From a checkpoint of a small mixture-of-experts model trained on Wikipedia: a softmax router.
Below are experts of layer 8 (counted from 0) of a mixture-of-experts language model. Rows are named router (the router's row for the expert), gate (a neuron's input weights, with its number), up (a neuron's input weights, with its number), down (a neuron's output weights, with its number) and show model dimensions 0-159. Each number is 500 + 25 x the weight over its row's rms, rounded and kept within 0 to 999. Numbers have three digits each.
After each expert's rows: "comes before" lists some tokens at least twice as common just after its tokens as in all text. This comes from a sample of Wikipedia text that the model never trained on. Tokens count by the router's weight.

# expert 110
router:479508459485496485477513518506523510546495521515544502458525469537533520528521488487524488490545527494458553483530461451469465489486520535528467494473469492477473535530493502507486469510517476524456516545483520498494466523471461531511508520491502509524537524502488530509473481488480503517511522485507508531529478478494490522520534533505509455501509507450445484459472500517480503490504477529512467499538459474479490477454460508523554486477516510529479494530474496520520477526492475
gate0:480530517462499534496510504476523467486545478528477508500544489565517491463484462517504520518504524505501541510510480484464567515546466510526520511485503503539522508490507501504471487488495492475499512476502469533500524495527500469498489487494497476505504510513589510484501505510490496523499532506443481531532522535502534519496463503524513477474522507538437538516550465519540482519463470481485493493498522493504505477483484465527516518493545451486484513468541520531505483504509464
up0:534467521535559493478485487473488526531479471500502496532502517455477494508491546512507486502509471500496461483527531550514489505487509516477491459486532519468523477514516484525503530515490541518481485512463462522470498474449522489510486472508508486477521511463490559482518496512469522474539468509537443497477485465494469481536518508533457522465505474516492473507482523499489541460486514490479484471547552522489530535535481498468468546534487497484516469502496544497498510508519513
down0:513501518514462517505490487471492500506476486462529496517490495513500494500542498513510492477480506493481517506477503509480490492490475478506485430508504465493512510507523518505515482488478509525513524507450457509519499474409521495464521474511463486450467501492490502453527498492528525526526473548532503542481501509454474511505459501529484517464476493514495476502478469520567525464483515468506486498479528500537423505476510523526552507526509526461499499549490512465495467476485466
gate1:497527447487515469525512490502557505478527489522486509482488516486512497483481522480502530466519513495510508486523492506461493470487530504486492478519480486522470467502548506482501440492458518485495508574478492468497545495491471497501508501516492468522551488496511514494509461476503539599526506478495503502527507509532520488521500490521468503502517475515485475484515518464443525523464494509478510498466502500446471489495499479503491483519531520550488503445475504469493445530456474
up1:495490514495510482554486491511537508545526483511532492471504532516512501451508517499541536507511514520455473495528508482510491520492494513467548516585530530505487509505490476527482478450460478473466475522484489538502505517482485505522489465481495518508477543542479490543473470534525528512510487469519487506475532525502487496492490485487481528526517534503546477478537531467546536542471510514510519498487499486498480445471469482516521482516489484542500501502483463513490500515475436
down1:490509475520481536529500462481484546491483510497495467518472489485453457473470480488513501481498477484515484519521484498489497491564495456505542527477495535502497481478471483500506490505522564475550506503507521524478483465494497499484488540506501507460492523480498513477456555536545494521529451504544463475487476446504505488513480457472463516484509538509498540513500554515522536510480539498525502466511502536511499512507506466486534471545511477473486516513506508508450538507519506
gate2:521552486478521534526488513559501490485482497511512478526503470484468513469556473506498523524559541490455511508537512489537529452509528499499490518474464517501492494485506482519499501500493485481539542435490503501507503521480493498529477486503504499502469431472481504530515515498515469506510522541507458469469480517486508507473501506500518535474469496507472555488546484479528513502556509488535498483489500486482522537510538498541478495498518544517514453484502472445495453497508484
up2:445514486544485495532487507559495490537510512508489487497490507481519488543515521562520462481481496526528477517499498466496519520522479468503487522506493491529487513543486457470528537481454509471479476505537513487534509479484499515514490540457495537512518484492511497520509513494503496514500482509494520499506500508486447499530490472500544506474492501555511493526523461490449510534530496509481517509535518570477550528502474483523449454505555519498485489484471499466549540504493529
down2:507505489447544504504463523488541488471519498500449506509490497497513479444537481515497535507531498495531489472495522533492505482514495460509471484518514537493497463466528471492510468508499485525528465446502507528469497509487490528507553474473560479481509500493537531474514514469542467473504504532470489521490502500515529497525506538485445474518461483539481558490472502487499513513532507489513513535503516533507525557514517518494475531493517488507463545500454510457543502514519498
comes before: "==\n", "==\n\n", " ==\n", " ==\n\n", "===\n", "===\n\n"

# expert 100
router:517506508482479532499506512510468520499505496485521527477492455509523507517478511514515479518539534516499476526469473526511474480464539522519506458498552475545511541488473509494485524463461535516469525475521494469473504522485469497533517465513491494521515526494516521491493506554479527490460485499498447469523463476503469509485484498465455527535487483461476534503483504500511484475507525492468505531528537521498460453495525533533542497498546542509499493503536523471523476429473490
gate0:503510504518491480489484481509482455502496455474484498471517521480468487535491499500513494543501558479483536505508528508461475515499501523499471468499522465469515542476529484507488541509496476503530506440498515499493534462513553511490523528467502513500522505467529520510516535456457472466494490473477516484482474526455506497539458497479506486490487515539519486540512465478506506492493482519545467495538521547484507524510519516488517532527483488487505474480500458483516442440527564
up0:497536498477563484502474507499519542513491481484453495518518529506489510517502508426497491488488502520499466509482499483505497475531481475521465486474550507493497480532520493465488476496517486444446545513513487524492501514505482469465538525521554511546485498510479513552531529540495513492512521528506485477482491536526493501496488460514485503544470464511525520484542472548497464500513516471485470554503499528482486570503489505489492542504508500473525529532530483507498530520471516
down0:503517516572468480494523516505518442514512489537518479498508511517493499494498535515493462466567486504504477490509522517501551492499516501479495498476492467497527531496531507514535481470473529509484517510482517483539538463538537527485513485472514470559498487528544489505473496507547463526510504514561509501473529501492478495490526490483528443555467519490470511511526547512474513505474499469515519542490504508552531536471521465533532495518484499505511487500527484475474523495485508
gate1:483504505451481523522528495520515532482492486471498536502493496496546504532475499540533499491469523487467493536508541519520459533511518507506451505532487549525489516526536516496513530491494500482524476541455514483505529472516477469523521550490505565488520523513493416486542488500473476500523489490485505493486478493476539502506487528500513492484498492462518496465481502532456476476528542455486462456498493487488516497498531487530513496484475480478514533517547508470515481439498519
up1:482498526519482492498474503474491491503519498509486512495504474494500461483501502461464544472524460506526503462471479461462524467491494517486524465476499456515512491472463473483509462532490532532477537474526490478457441502495491519479489474513498461503479471502507558510449494536503497515535503525485448526501488512523463511509501471506482513498471490513506524553496548466532484512484478501498529548470481517530508478507450545460517517549532499528504515488484519501481474541487451
down1:492559506507468521478473494527505475572511517438495505509481527524494499521483516501526510520530488464484494470433533519537523490473487471488493464489500498506498504506478441538493495519504442432483486504509521483468500482520489497490497493502494505503533535464493441543488517523480467491480524517510492522462498482509476525481477459539498463511509466506507457480483512537516476486488509512441516499463490557505527523532509481482487506510521485483488493547531486473507512500522504
gate2:498492467510497531464515551511484491530532515525505488482488517499501448537484535496499490492510510462487519492523510517476537488541458483464527543492493502540493517506534497458460507502574427504518513483463460484467498512459508507515530521522515477464489480419490440509486531501505465479484502520511531494497504464460500498506511493509460507468473515492489445516515471499509531473527489493512483502482495493516463508493494455504495457490530515495461538478489504505506520483522500
up2:470550517533533488517461488495534488487499467504509483528489467490499539464500520499482505500549489515473471493515481520471525532506541509535502443505511480448511493519510473539487507528422529514481468483502508554519485554537463515488496501483541490530472492525478544518507457522507463490501486543476547505500531534505487530495515505501483464514527488559504527511504530503532489516475508512488509491512506490492528497516524562487528551515525523506490490504475477526516512511476508
down2:538500509540447509470502476497517481542475495505529474528520507474501502545453517486510491534530451498505511499504483524495561487539504510446505515489486476482476484502510489514471476513553475486505503506514485454471530483502503483496517502469507508484463480473525455488454524491495528439509501521465484491495525509509501502521513477519522478436511471453490510550543491506484481508531483522484515480504463521448490478491490474510425489506513471536543504496496530489523534498485478
comes before: "0", "1", "2", " |", "3", " |\n"

# expert 27
router:523501488529506479494509495500537531514536474449480490522506512489511493458519521529497478474546510508507498521486474539522486532490489512451548488517514528471506528461490521499515509498529497485546490478499475470483500502488492476474498525510527451519508537527559476480522546472526440554538477509490495533499506466482481516525537504551492460475472470510548506470527489445497474475498511494501531475484533528516495516505478469474522482458462499482496493513507520471474464477463495
gate1:522469508484515522488511459564495459485540534482503492476504514475452553537508530511485520509480498481531480512543507531501500471487537462498479516558517506537524491480507484510479541502504477463476522533479545489475501475491416509501498489502478526522509523467490475526520476493499516515469493498502528503484494483501522499498528500495460482487476511505489481521503522514520470497563481511488466513518550468515478484561496490531465504502485521505520471466540472512541471507499449
up1:482463503491523511484455473545493481521503503494506468478505475482458535529514515478496502513495514459519475506560492542485484487486481503480474493541516493480562474493499461474513506524517499484484507521509522486521470530463503506532501463473477541493534533512522498468531496494489542516521480527513515488495560460516523527486518496497529495442481476543483535524477503490543517483519518522465490489526525486515536499500496451533498527499473515540569527531535483454505523512484482
down1:488510521508496514529503462492520541506527536521524485547464495519466511523498534507517491509517537548481552464513475513469463505517532536522523495528523535510529504524438482496473494527486544489499506506512491478481499496431526476487539501534483499529477486482544492510519463496488516493441445500470494506505513464506518499524499484508496493495495545480523519506483510525484467481490527508485469451538492521509502477493502506472488505485550525517424450522507482482539481495510472
gate2:526503479508534556469460539494474514483501543484486506508532513482548519511489504503524474548487474507530505529506526488521496499498494489471527478494547512496537511461511521505476486493503470501475462503551499485526494510524496564498508516515549489487486507502524491505513483509475491478547471476544500536507504479489540467493468506496528509523542475471515544502527511472488515526501521434506520490471490523493525531550409450540508498516492483503501491521504510494492479526505545
up2:475502487494507453497508485482497515506550491507495482469464479504500524491518484501537519447510518521564470493518476461481515525491538505439507522509485449489494489499535512514512515510491503493510555449512479482506514477473533516518454507458483499467509536519514495478508545483498510540492509514494493505508446492496501464510535486538492504463521485522521524501541495556531478472528504521496513476509486505515460513498541477518449501512482525501492500508477467535549428494525453
down2:498541495450487515494496470482522475497510493466507492477549522498476468509459425438486526495516527512507490521504482513493556506510491552541514512501498443486535506539482487471460535489525532492494495483521514448530475541468516457485491519504485539526482499531497499434506467505509520478508491493461476498519483501501479564508526478524491493526510488502495442502507482492477487510502487506505482497521488531511451450467537520489514511468531499520483507469500490502474506472489506
gate3:492496522478525464519508457514557530535474545499467511511483521489530520538500539488553511477501495536490454489509497479480521469543504498464503505491550494477488516505503529530504484491483541530525505490517520514518518540505533502509498548484455469494536507545479495505480499574506481504454486524508509528450527486474517450500502461483488486509541478504501502460487489494484508489557489530515498468538479504515481506516537498489486496461488474451466504550502507509522532507481504
up3:537529473504509527501510519471497448465497487490490482484524487525478500473496496508489500506535469511480528533497519522472517496488499527476523451520455525509520502472472518519446496520510481505514535502550510400499485502539492510506461459492522501527462530456476500495504475533500522478508512488475542487517483492512485528512489513507548538468489502505527514466549476518494487525499494522485525524466526478489495470503438484490523511497547523525485490431505516479476512502456516
down3:491500457488510500503510514508516510455484480538521508537488528476501499494533486467506500536486491463522474522497514454529489471523504460525557535483540472533523486533525475490504504475491504477473479538444473527517502529505477514480513540503483540476538441461515463512492485529461475466515512513481493471472480534508489515494473509478484486517511537518469469523504480515486506503523507493496515475499452518507486451521496540540498499535507516458512496494461434530546478528518520
comes before: " the", " ", " a", " his", " an", " New"

# expert 101
router:454509526488478535491522484492521476508470519521500502467533508505530471477488459520481522464487488459471514470497503528512497458478547532476478510491513468522479488503512473502489481521527490487477526529487506476522491528479513496516478514506504487511536501465531492514492509515498471466507534510505488485460499485523495506449487461489475545467532506481541511502529453515540460505483507538554491496472472442508539504511546510560443536504488519503506476504509509461418496507485509
gate1:487468451479574442487507535510508462480515507536506494507476498519528461501544531553510456475507520462542497489506500486480523516476488508552498509503498485486496522530454467502505538479499534452525532533501481491491499493538522499516509491491475505533497508486503521522512536483509483490469536524461531530532494498462499470525484519479503502496481555518497475488462531472482499464419498524532492502468551514492508488509498463503519509476526492484518494525529501510484491539507505
up1:468511512480440541549521498502472547529525512519494460468513517492497513491496459504459511513525493551450483517509478503489494494515533510489477514509473566496528475516515549543470472510488519484475488500517474491498546517535490530484499495513486491475452486527514483502509454489506486542472443488496533497471520507499472559499547495511481500488504471448493536503509474537476522539502491477500494500507456477523477488489489549502497508520519499515487515485485457535489516485461459
down1:538497513468502495486501476517472490480551509492476510539498476449508500478494484471559514542473561457511456494533521507453475498510519510516500508493499519501516470550537524449510485487529486498474469465529509482493502496502521521458458502475522523473537510486501479519495496478522482537526502518504510491516524486504546514438475466500489508510512462526473507531534448517488522479507538489480529480493486521459508520476498521526478508510437491503498496433472497513506492471524473
gate2:473487524467470493509489518500482502477504527512508450473479531560512516478524481469512502482501477479458485472497503499521478498476511557463523530500500480505486490496512551553540533505506516481512514493525473449513472471524464485478493482488516546476509515501513521487543514529510498504528471493510523506516504497503527525521504442532465496496506483444505491525535496520502465505482475477512489519530438522522494468479531472508506526539518498549486536514462453490497522466442463
up2:500545512528534503481476449464520497565540504528459528472489568487510460445497534516502525504540559506482493495498528477497527485506451526477506496531462496515510497494513500470498498484520497485524500490470497481534535510503482514488504513514458506499510488537485503532511526507528497456517490506505523550491435508470487498531468487504504500505502493532516506527487496465506491547514500481521545508530483493523550520457479567515511491528519465494514520471503521525500546500497515
down2:482513470505560494460488527493543487491516493541487511476505497569505493537517505493531490484472514493524507472484528482517483490530531506505488510482505483514517519501519509522536558505487475499519452485504557520533480504537494514489489516475511487462479529481518517532507459484496486461508515520542470525487474519507510465465442478502473477519494547520473508502494504466519548487488453512536484500494510476542467535461471501504471500420519489466477515460483514509531524486505506
gate3:524563520520532512540537493483509500470505531494524520540514479498544498488525523459519520496525528528517527478486488482467507450474476480484507477488479500505493491495493578474472484507469475512455533480468493491456470480488533482550517502548504438534526528506507527490493500500542462522512496480491471532518508530508577521492533499514505501506486452514505468487524466463537465461519517498507542505466529506492509525516505502501475509514484526483510511507516483485510515481493517
up3:492490549540520498437532504449476497498535493501546510486482533507498499483506474483544512516483501506479503480501464432504513460488460507469512507466474500514501528508504504502512501429512478514444466471488502516483507464496508495546474478540498508540503536552471487481480527523493491509475509470513495562507475521470542507496559508515472517539517479493563462502498471470507466505529510518542486492521529508472481509514484502497515502515487517475503483477514481498500476541490495
down3:533467546516510509468451496496486461494514529503508486513540477520496503479465523487479458490474494512486523464550540501469482492516475503506475497509508572544494491482492526508486514510498530507539483519498520466481546480496511479521462483476523495563508538503452502482509534498498509526489506499518478461490548480482496510528475516499518514497519493461478443492498450519494467488489498480534436506517482466508535537466463466492471507494481523475473468472539497489510493497496448
comes before: " |", "\n", " States", ")", " (", "'s"

# expert 37
router:459476481451549494490492474473521473487491476509510496461490501478491513508496508491443518550491469467476525454509510515524497503504490527459520471468466474497480493502527515505491509515491506464495491486484531516498539499481520506537519515498494512504544490485489510504487503507473486476533497477517508522500458514526494531477462532473504538484528495513535475514499499494509462515513457503536460534477478532526525487481543462495488542505503463472567480481511556520429468479439522
gate0:440527529516541439510486474499517527485544464471513521459522483428471467496512526513498474509515469472522456510493497483508489488503537510492518480512509489529508500500490492518465502522470514484481522478528510520461520496505470531496477515511473565529490485503513565500524516484509470496472447466494471473502511494517487516496479529525505503504498516485521508522518487471469528497526482486458485535506494519477508454519515486495496483516486443485507498485463501450447514450455523
up0:496497537545522469497491482499528522511506504473515511436523468462476462523519498499492535496488489455526470517483546502528474464541546520464498492474488505516488516494490533508468492471469481507474511496522506527492516507490465516490473521515477551517498523497517541548513538491520463473455491475518489476513486452527493512467469510496480525465483526509525524514488523518479517490519475469478486516486502512463497469491487465513530503499508447501490476471472463452420509452493488
down0:508500507525471506445531498504521504454469461566509533528539495526493509516466495513475459483495498521534520473484507517490525461475521480529479535480507469544481471429483504497494478454489530486515473462511480533519524501495445505486527477521450549547504465499491510500530497470514514486528494464494440509501512501506500541519470495509499490521503514449507510501493515513540532534490516530497497493561494470499528519465511495505511497500522484501487511528512527485495533507503553
gate1:515499500474497523491492527475525529549526519450481477501514514547486465439491536505448502513505505508500509499494505486493525491522506505510459522464523506508527520512491479451527539517530507499461543474495502502525507485489544459471528474534476509502517465498525458513504524491522472509487505518506492449504445470549521522496537478481446506504575498486549489538529509495487486482518551507507459527516477496479509512483482533503475490482483470483502536535466523501509492520503530
up1:558464500495463497484458507559497470506543527466494502503529529486517496485487466487534536513527480522491523482540473469450497488472451514488493484538478594458497476506501513521509529474512489509506516495501488497494548485518475491544505531466517482457500449528526532520462530501483497475509500491560519480488534479514537509494492494492553485501494509477502507487501501474452500519483473496489525519451529527498495539487471509479502479504484472501489494468496485527501527483482505
down1:513510514520493502489496500496510465501502520465512513476479527502533518484524527498520488505505518516523483478489533496534502536486491482485510534508545503544505467474526536525521477520487497455489542483515514483500475505444486516490485486437480494493508505491499512524502477535516513534502473506499518486531494484515468533441525500486536518509481525528540511468522453458511520557532424510455507498488494469546477496501496485518489474483442525552463479472509527507449535517533528
gate2:501526479488564458478478514471526495511528487498508552495496475456507485504498504529488521510530512506473510481477449522489520534520494486498510502512518515477483514461544486511491529522493505513468497499493482520483499460479507509506525520509485516492541499457499521520450513439485478480548476464487507493516470469477491529506516510463456496491472471532492578534494461459520537446493492498472511428507483483509507488512523499483513530510516537455539505515506535495508459495501466
up2:495483523519513499470501462497503481493432531466503493468516453502478511529523498513502501444456498505488458475512487497494473459481481518502468454519470485507493465520491524503435533509497489533495504484484503485467470520529489487490473491496521514508540505515520442529497479474535475514521525524521516541497495520495507489548498491458449485488483461523460491486508525490510515511501529474506511495547497503481497503496496495445531507520492458522506486534497464529434563474511542
down2:494495495473527483518463494508478513465488524489494515466502520495503498461512518534489508502537469499471540483459494485477469481512488537554492477483534505543482481475516515509502489499516479499464508499487532492518535458535442501489511560520519516441507528508469515515502494522517484534542502466470474436503485534477512469500494490502513472482522446536474500484476553512462468485474485488502567491502494492469522501482439531466475513499513453467482502483502496505524481472508513
comes before: ",", " |", " (", "\n", "\"", "a"

# expert 16
router:511468518507492524480519504499501521522460514517526525488513508511512471512483468510512536471474514506452526494517540502470478486520532528500489518489495467539438486483499485446522489478496501517533544524493504456470483515494517540537471499538476540531530478498482474499459511499473497478529519488529502512477500453491503471445467482514521514503524499475548513507536449460561501518454531523522490509508479478504518520467507525503460543504504510485502474453509529456456515479508505
gate1:466558500505530451510479503490494489542492494503531521537495518466493492516537500516522513504480506447472489510522471480507545483482489526499504489516546480532470427525516533481465484473500514501477500479505482476516514538482496503493526493539500515474525484485534515532493529483525487517510507502465431496498449524500504523508534482532464494498548489513488531497462461447527548484457509481510547492488500452467533521500460513500508515500544511486461496462481523499518510504501502
up1:479482511462520486518508524471536464454490496496497552517471495487479455510517514516481474519489510527540505516515516519525477510525490525466557496529471477503509522487467509520510523496512510513556508472467484539501491506481453511537493484466528512550491491423495506520494499456522516485506419518494489517509506476502526503523486511518527525501494517473492518539509529510501488474532462544478456476491492510518461490508518506464480505459475508506464532517455506488526508512555534
down1:474481494454484467492521520525518518486471514485520529494468531483488504496524528434514539499528506474502512478508500456511493481493534502497532543522490510471452457511539519489530485517478506540486536517498515507507489494516495484493485488552486478466541493498453484522483491464538533500488473462475482520518465447490501508476551494512482511485483534556464523495508502527492480523505514514481491481524500515472508557546531530494490538518490516547570515456475489473499490515484498
gate2:470455504506483423505491512493523490491531537488504513481532526513492485479487475526522490531473456486497509468463477488501514503485528501479501440491550508495454554506490485502466509482465490493474544499492519452497562513494494454481540496489479506512497483506500491492544486517464454487508492451498463475491500491529495472496482520514516470523529479477498461515477465504480488490474532522479538495504496495530523423519527514518523505492462445522532513519507525507507481463505505
up2:485497500499478481517499506490520572499486505481512505485530515498487499518517471529522487474465496504501518534530519510490508501495496463446535435503556508509496557549501485525474464468500521534484519519471482472497497473462475488461529487468512489507525476511545500482507516505450497459495466465457488508470531467493491514466496531507479471514487549537485450497473469482513520490496502506488490465497472532554467442513518451512490517473479484509502467498512475505493468465501515
down2:488525531536523526514501543498473510492463534523499467466503468468530492519475508495499506509460504521494548498501485516493486511522455534524479477485540488497500500463480490539426447492491494531507475500480486484509476520453468522488476436486492450519461484500487494497493484499557484516531515500483524477449488487480522497490514484480465500465519440473495498492499481488467489473506496490468500449512523499509495549521477455537513482471458515495528486462505524457493515490478488
gate3:537532516488479558505483518510500477434499490499504517502472507480513481489460492492507538500510514480479486523465516517525507499541487473464514444441509532540509549470507517542496490494506509476515503480514495502471491486507542499505503494520557490510480510495471545477517485570498538502509500496443499487473447531533495505511515508524514509513516497511487524593497462470507495457473485480506495498550501475506483495526512529520497489493518510503508559499509472512504472531527515
up3:495523515501550439482527493465511495511508464525514491508524487506507494487497442488503547504493504548522472502501490503490488481487496494508547485525548526532498484466475528498510459470519500481486512474527483488499513519487539509535454484535453511443479489497503490491491500473484528502550513475484504521486481481471487463500538529525526521474539490495485458467532461493478556512507484538553510459456481536500522466537522486526490494508505506515539522467485456538496515493527504
down3:517513491567481454518505459498537497482529496496517513510510520492482475488497486506507489493492467510491501480537504521477524495497511507507507487514482530508514480493509520485506472535509462525507505475460489454496516460459489492481497510502481515540498531487436499496507555508472497455478516469470522504526501492476547508513472533531473552495464540484472503478533469428513485518528485483516499471495526491453526504457549510518471493545502490500436458493548495500539482501502463
comes before: " |", "N", "C", "P", "S", "A"

# expert 40
router:505500501450480477547494543507480519497487491532496529459501501514488531516566496536489468504518525516530464517464477509484492475499525512534567525495503499509522503493473518523487531477463518507466503496534521524473504482503492456521487459466476503492513501501503503454528495520514523528491463512472437431546487483543488489490489537480513536536488471500519496479491488466454492478530486535505508488536535491547507481487526522513527444521500529515511514482465479481492477506492515
gate0:493496504550522451502490507538488466518537533505509544493476478491536493482553481531485437538508497474526462534526549521496499486485533520500467506513488480494494523519523476471477481481485529511533446489506510498533461513501492469490490466514463502520504528522476488455557512486490524470514520512491461470473518535492495494507530488505496491498513488487537492456485455468491479530529526510485509458481509541466498484528512506466519470490507492497506486534541493442495523467511450
up0:472504505535515493449524460511511521444494501500476466508518511494465535520426538499471501470501472513494463474479492497495525543506486478483535494469517493533491529461557522495507482525496490509491535481535484473482461502476514508502442513505502501492476457479477463512488461530465537487495515479459559519475521492553492476491477528512472482514495537482452492563495498482514471508482524495508504494516474525506463495492530483501479496535507507478524476489505469502445514500477504
down0:485512482521508448482474511538477465517503537463490540461488524516483477493552456492495454514490476502506495491525524482497527530506544522511467446491500487443504535495486521463511525495452509440506500449480487460475487479535487475469517474480491524530489572506514478487545500486475507487542502519519524486510499524497519499489499495528490473526490486537493490532483512513480467475513504480470483491505456506501482509491509472461532473555471490468511482547497516493536483489517483
gate1:488507486530547461470484512481529527495506488557503459493450479522479515454509485550467489535496543501502520504525474474508521489523494478519488493498481474459528494503478488456485482477492515459492504479505518522500448510529480486443476475521451470521518501534478512495542478481517514526501481486521514483530492501493480521498509460555523499510487488513482504480504556515497551479520512517517515482547460507457465479488478480495522497484469515512562498464498515471446536503493479
up1:507518483501482546508476479506474497491512452495476525504542509472489491522529548420496532503497465501486527528509520526514504509462536532525493485514505518495468489494494477509545462495479485503474506504510505556537495517470507525521509487472496504496534508491502535536495516532489495438499521528495464526501526573510520445470500549490505511484482478485501489507517465519500468543474472479479530483489532525528513520505494510550544519471495540465516483502440518508529525513498488
down1:482514484506548486511458475469479515521514484511488482491533524510478534516488494535526499511495510468455511482504480491524502521465496509583458517440461523543498449466463506489557499511528520483470510483482536516456486450503467493491486449537499516500453517510537501519511479515490489497505489503467526523501475505482505479470491521496498478453494519493454512495451511510466475522501501476489514499502494478514457487477476482476518513465482525475523509476544537475492537477540486
gate2:488454531514520478456493518529514492481498459494500493514498508520504585543469477498492486528474524501533548519490562517516490504512502495535453471570503483535519486511514522456500503484516495470441468503542513521535516494517469493451493535513467506548507488518490469483490528488458540480515505476468495510502515502533504477506496498515527501496519496528503504539465504524500546516466489499508469487501453483473490539474513499535465512487464510532511482485518466498483476494528508
up2:494491480513511493535487544536499541494479495525489470502514518565528514484467574505537433466524480496508468504481545456526491508497511500494533487525491495520488535516478509479482465515441558462490507482483503519503498500490537512510500485520494522496511515504491510473507497458455499497523547480493501479496511529464488519520510521519527532475516496451507522463489458528497502495508465505455487479503508466533491493493504488527538508565471504459500489487505484547525515470539475
down2:542535514495509521483517489516501483475487508539504492498478475496501509510543513488500518486501508510478459512501476513482514450482529538504525522519512525490441522516502495516511506493503472526531507507516483480488444480493471518478479480489416475451530468515509496465500477484551492514515479510508484495533516477475489492513484536511471459476499499485475481428469434463490496517481493534503488468480513505480514506533525493484485505483516450475463459466508546443479472481533463
comes before: "201", "200", "202", "1", "199", "0"

# expert 59
router:487487524461510468520511513449508465493522477472460443479528545480496534450488467487486500477471460481530524462517524474513535497474525509490511480528499480505466497467505511535508492485456477485498508496496522490521570510462517479536493521505480480473501461501520527520544501503513492475488521524507530494495484540494474530500469478505466547509493482502500490495554522498485443506527494538516475493482530485510523471511510451492483489540519526480537509458474522518443526525491482
gate0:513534495467527518503502491533505549464486549495458475486488497452547488500475500491483502536456485492489503519454513490477472467502499515460499540546510499457484498500495542514504520511488530488505502483501527546507502492456527499521477541470558502510492539496536524485557498522527513527525511518522533531466528512492480480477502510507498577468468561524502509466509506526497468515478496487541505482514500505506443488502495473495470486478518522497486511476494505448493496507465468
up0:495491473510473509505538478493518493508539491493538496488508499563512510493481471522524485451526502518491522490499490524510502532476505497540486496479489497522494514467500475494526507532511443481497524509560490506518497498487473517459513495542494525489514485476462493514427508494471483472483503480480479477545458474539514495507463537472511476537502477448465497516495448437501533521542492531475542539450535496466527485495491524506493509549497498509520483509501506552515526491526518
down0:511531527507520548510481480488469529508487474456518528459491518501494521515501545512525518562516520491481553545510505506481516534433467467507527512520484501468520486539504490494521530476557484488486486475485483493467511501494502498502483439473511499515481530493490485512578481483515510485516498527449456505525504504505564485500491552540487449519508486520525497496473467496464533531497523463518481500484490479518509494479459507518506502492498518502477486476531520536503505501494540
gate1:524510508468482498546495496518533460548533464515513560501514561500477535502546524486474503504490500510457512493488505533530536496520513552513511472519529459471471525487445477509524528539479506484495527488492503505531557505493477495491528491500516459486519519469504501486524512529509536488454521532508512517481494478490444539500513506476497531507517488465496530473511514492482485529563480521494512525497505522504496488523543495501511499505446494533490535497500565480525537504533489
up1:517500546543538525538510488474504516486442512482477459522510510496521500507460492471508470511527517505547526522486469499494492497499524440493488511452477471498510480483513518504519492479515544520505531493494510506504453516527475514508461533470484527488483499518527475502422513507533518501496494546527492498539517496513512474468528490516460473507490518520409497487470484529485508465550516476520476517551500514517465494489550529508487504484487511519508482482498470493550527492501493
down1:500492522481465473478493474460509486491512502457482486504482531469451572451517502489484493511489468527512560472520511504502500490500479525514509495534549497526489513486529501505528473468462480514505547478536515472530529461507503508536471507552529482467498522501508536460466520486521528496499527444520513458480500514500531522525507459494520496513489462468571460485540515467493504497531539526484529505511497521481528497484498465490500489481487498505515522465508556481496505495499488
gate2:496514540521471522505479489480479511536508491514520506497532469542502487531489515478502456467539486492507493501507495554485479537495504454519490497497528487485503458482512522492533460466517477496467473503498528520501479503497465500476533511477493517492486503507478520496483521536488495497521437531514440555529477480509473500511533474505478468519484423487485489501506448519483494467496503470470474482510501500544508481564503492485510453528479515506489522557516478467463484540447497
up2:500501497490492479498531531534534471470516477450456458510479497491509484467500486504509496510473488486473485575498489498507485471495519554485479496520501545460503537523486453498443538524502513497543505501495524491491507507481501521532494475500532506509491522502502479465511483468510516473482508481454533482524467501456552485483473506478493504524510568501505470479507514503506509547487543503502486492513497489490473531473496497471512479524545521513533475445535500552520491454526554
down2:525529470537549477500514492474500511539456517496491465488501489503479487505506439487551480479459520494496479526512513470524476502506548474484464477506521491476520520495519494492519503510538441527497492495505471529499470524511551509572500438457475454512512490456481485525509495525499484529518531521526504476488500490526468502465460520508569556493497472497471474488541505515505481489500472514519543526490519531501485515502491494515474477511531506518513494505505458471532518493487481
comes before: ",", " |", "\n", " (", "'s", " and"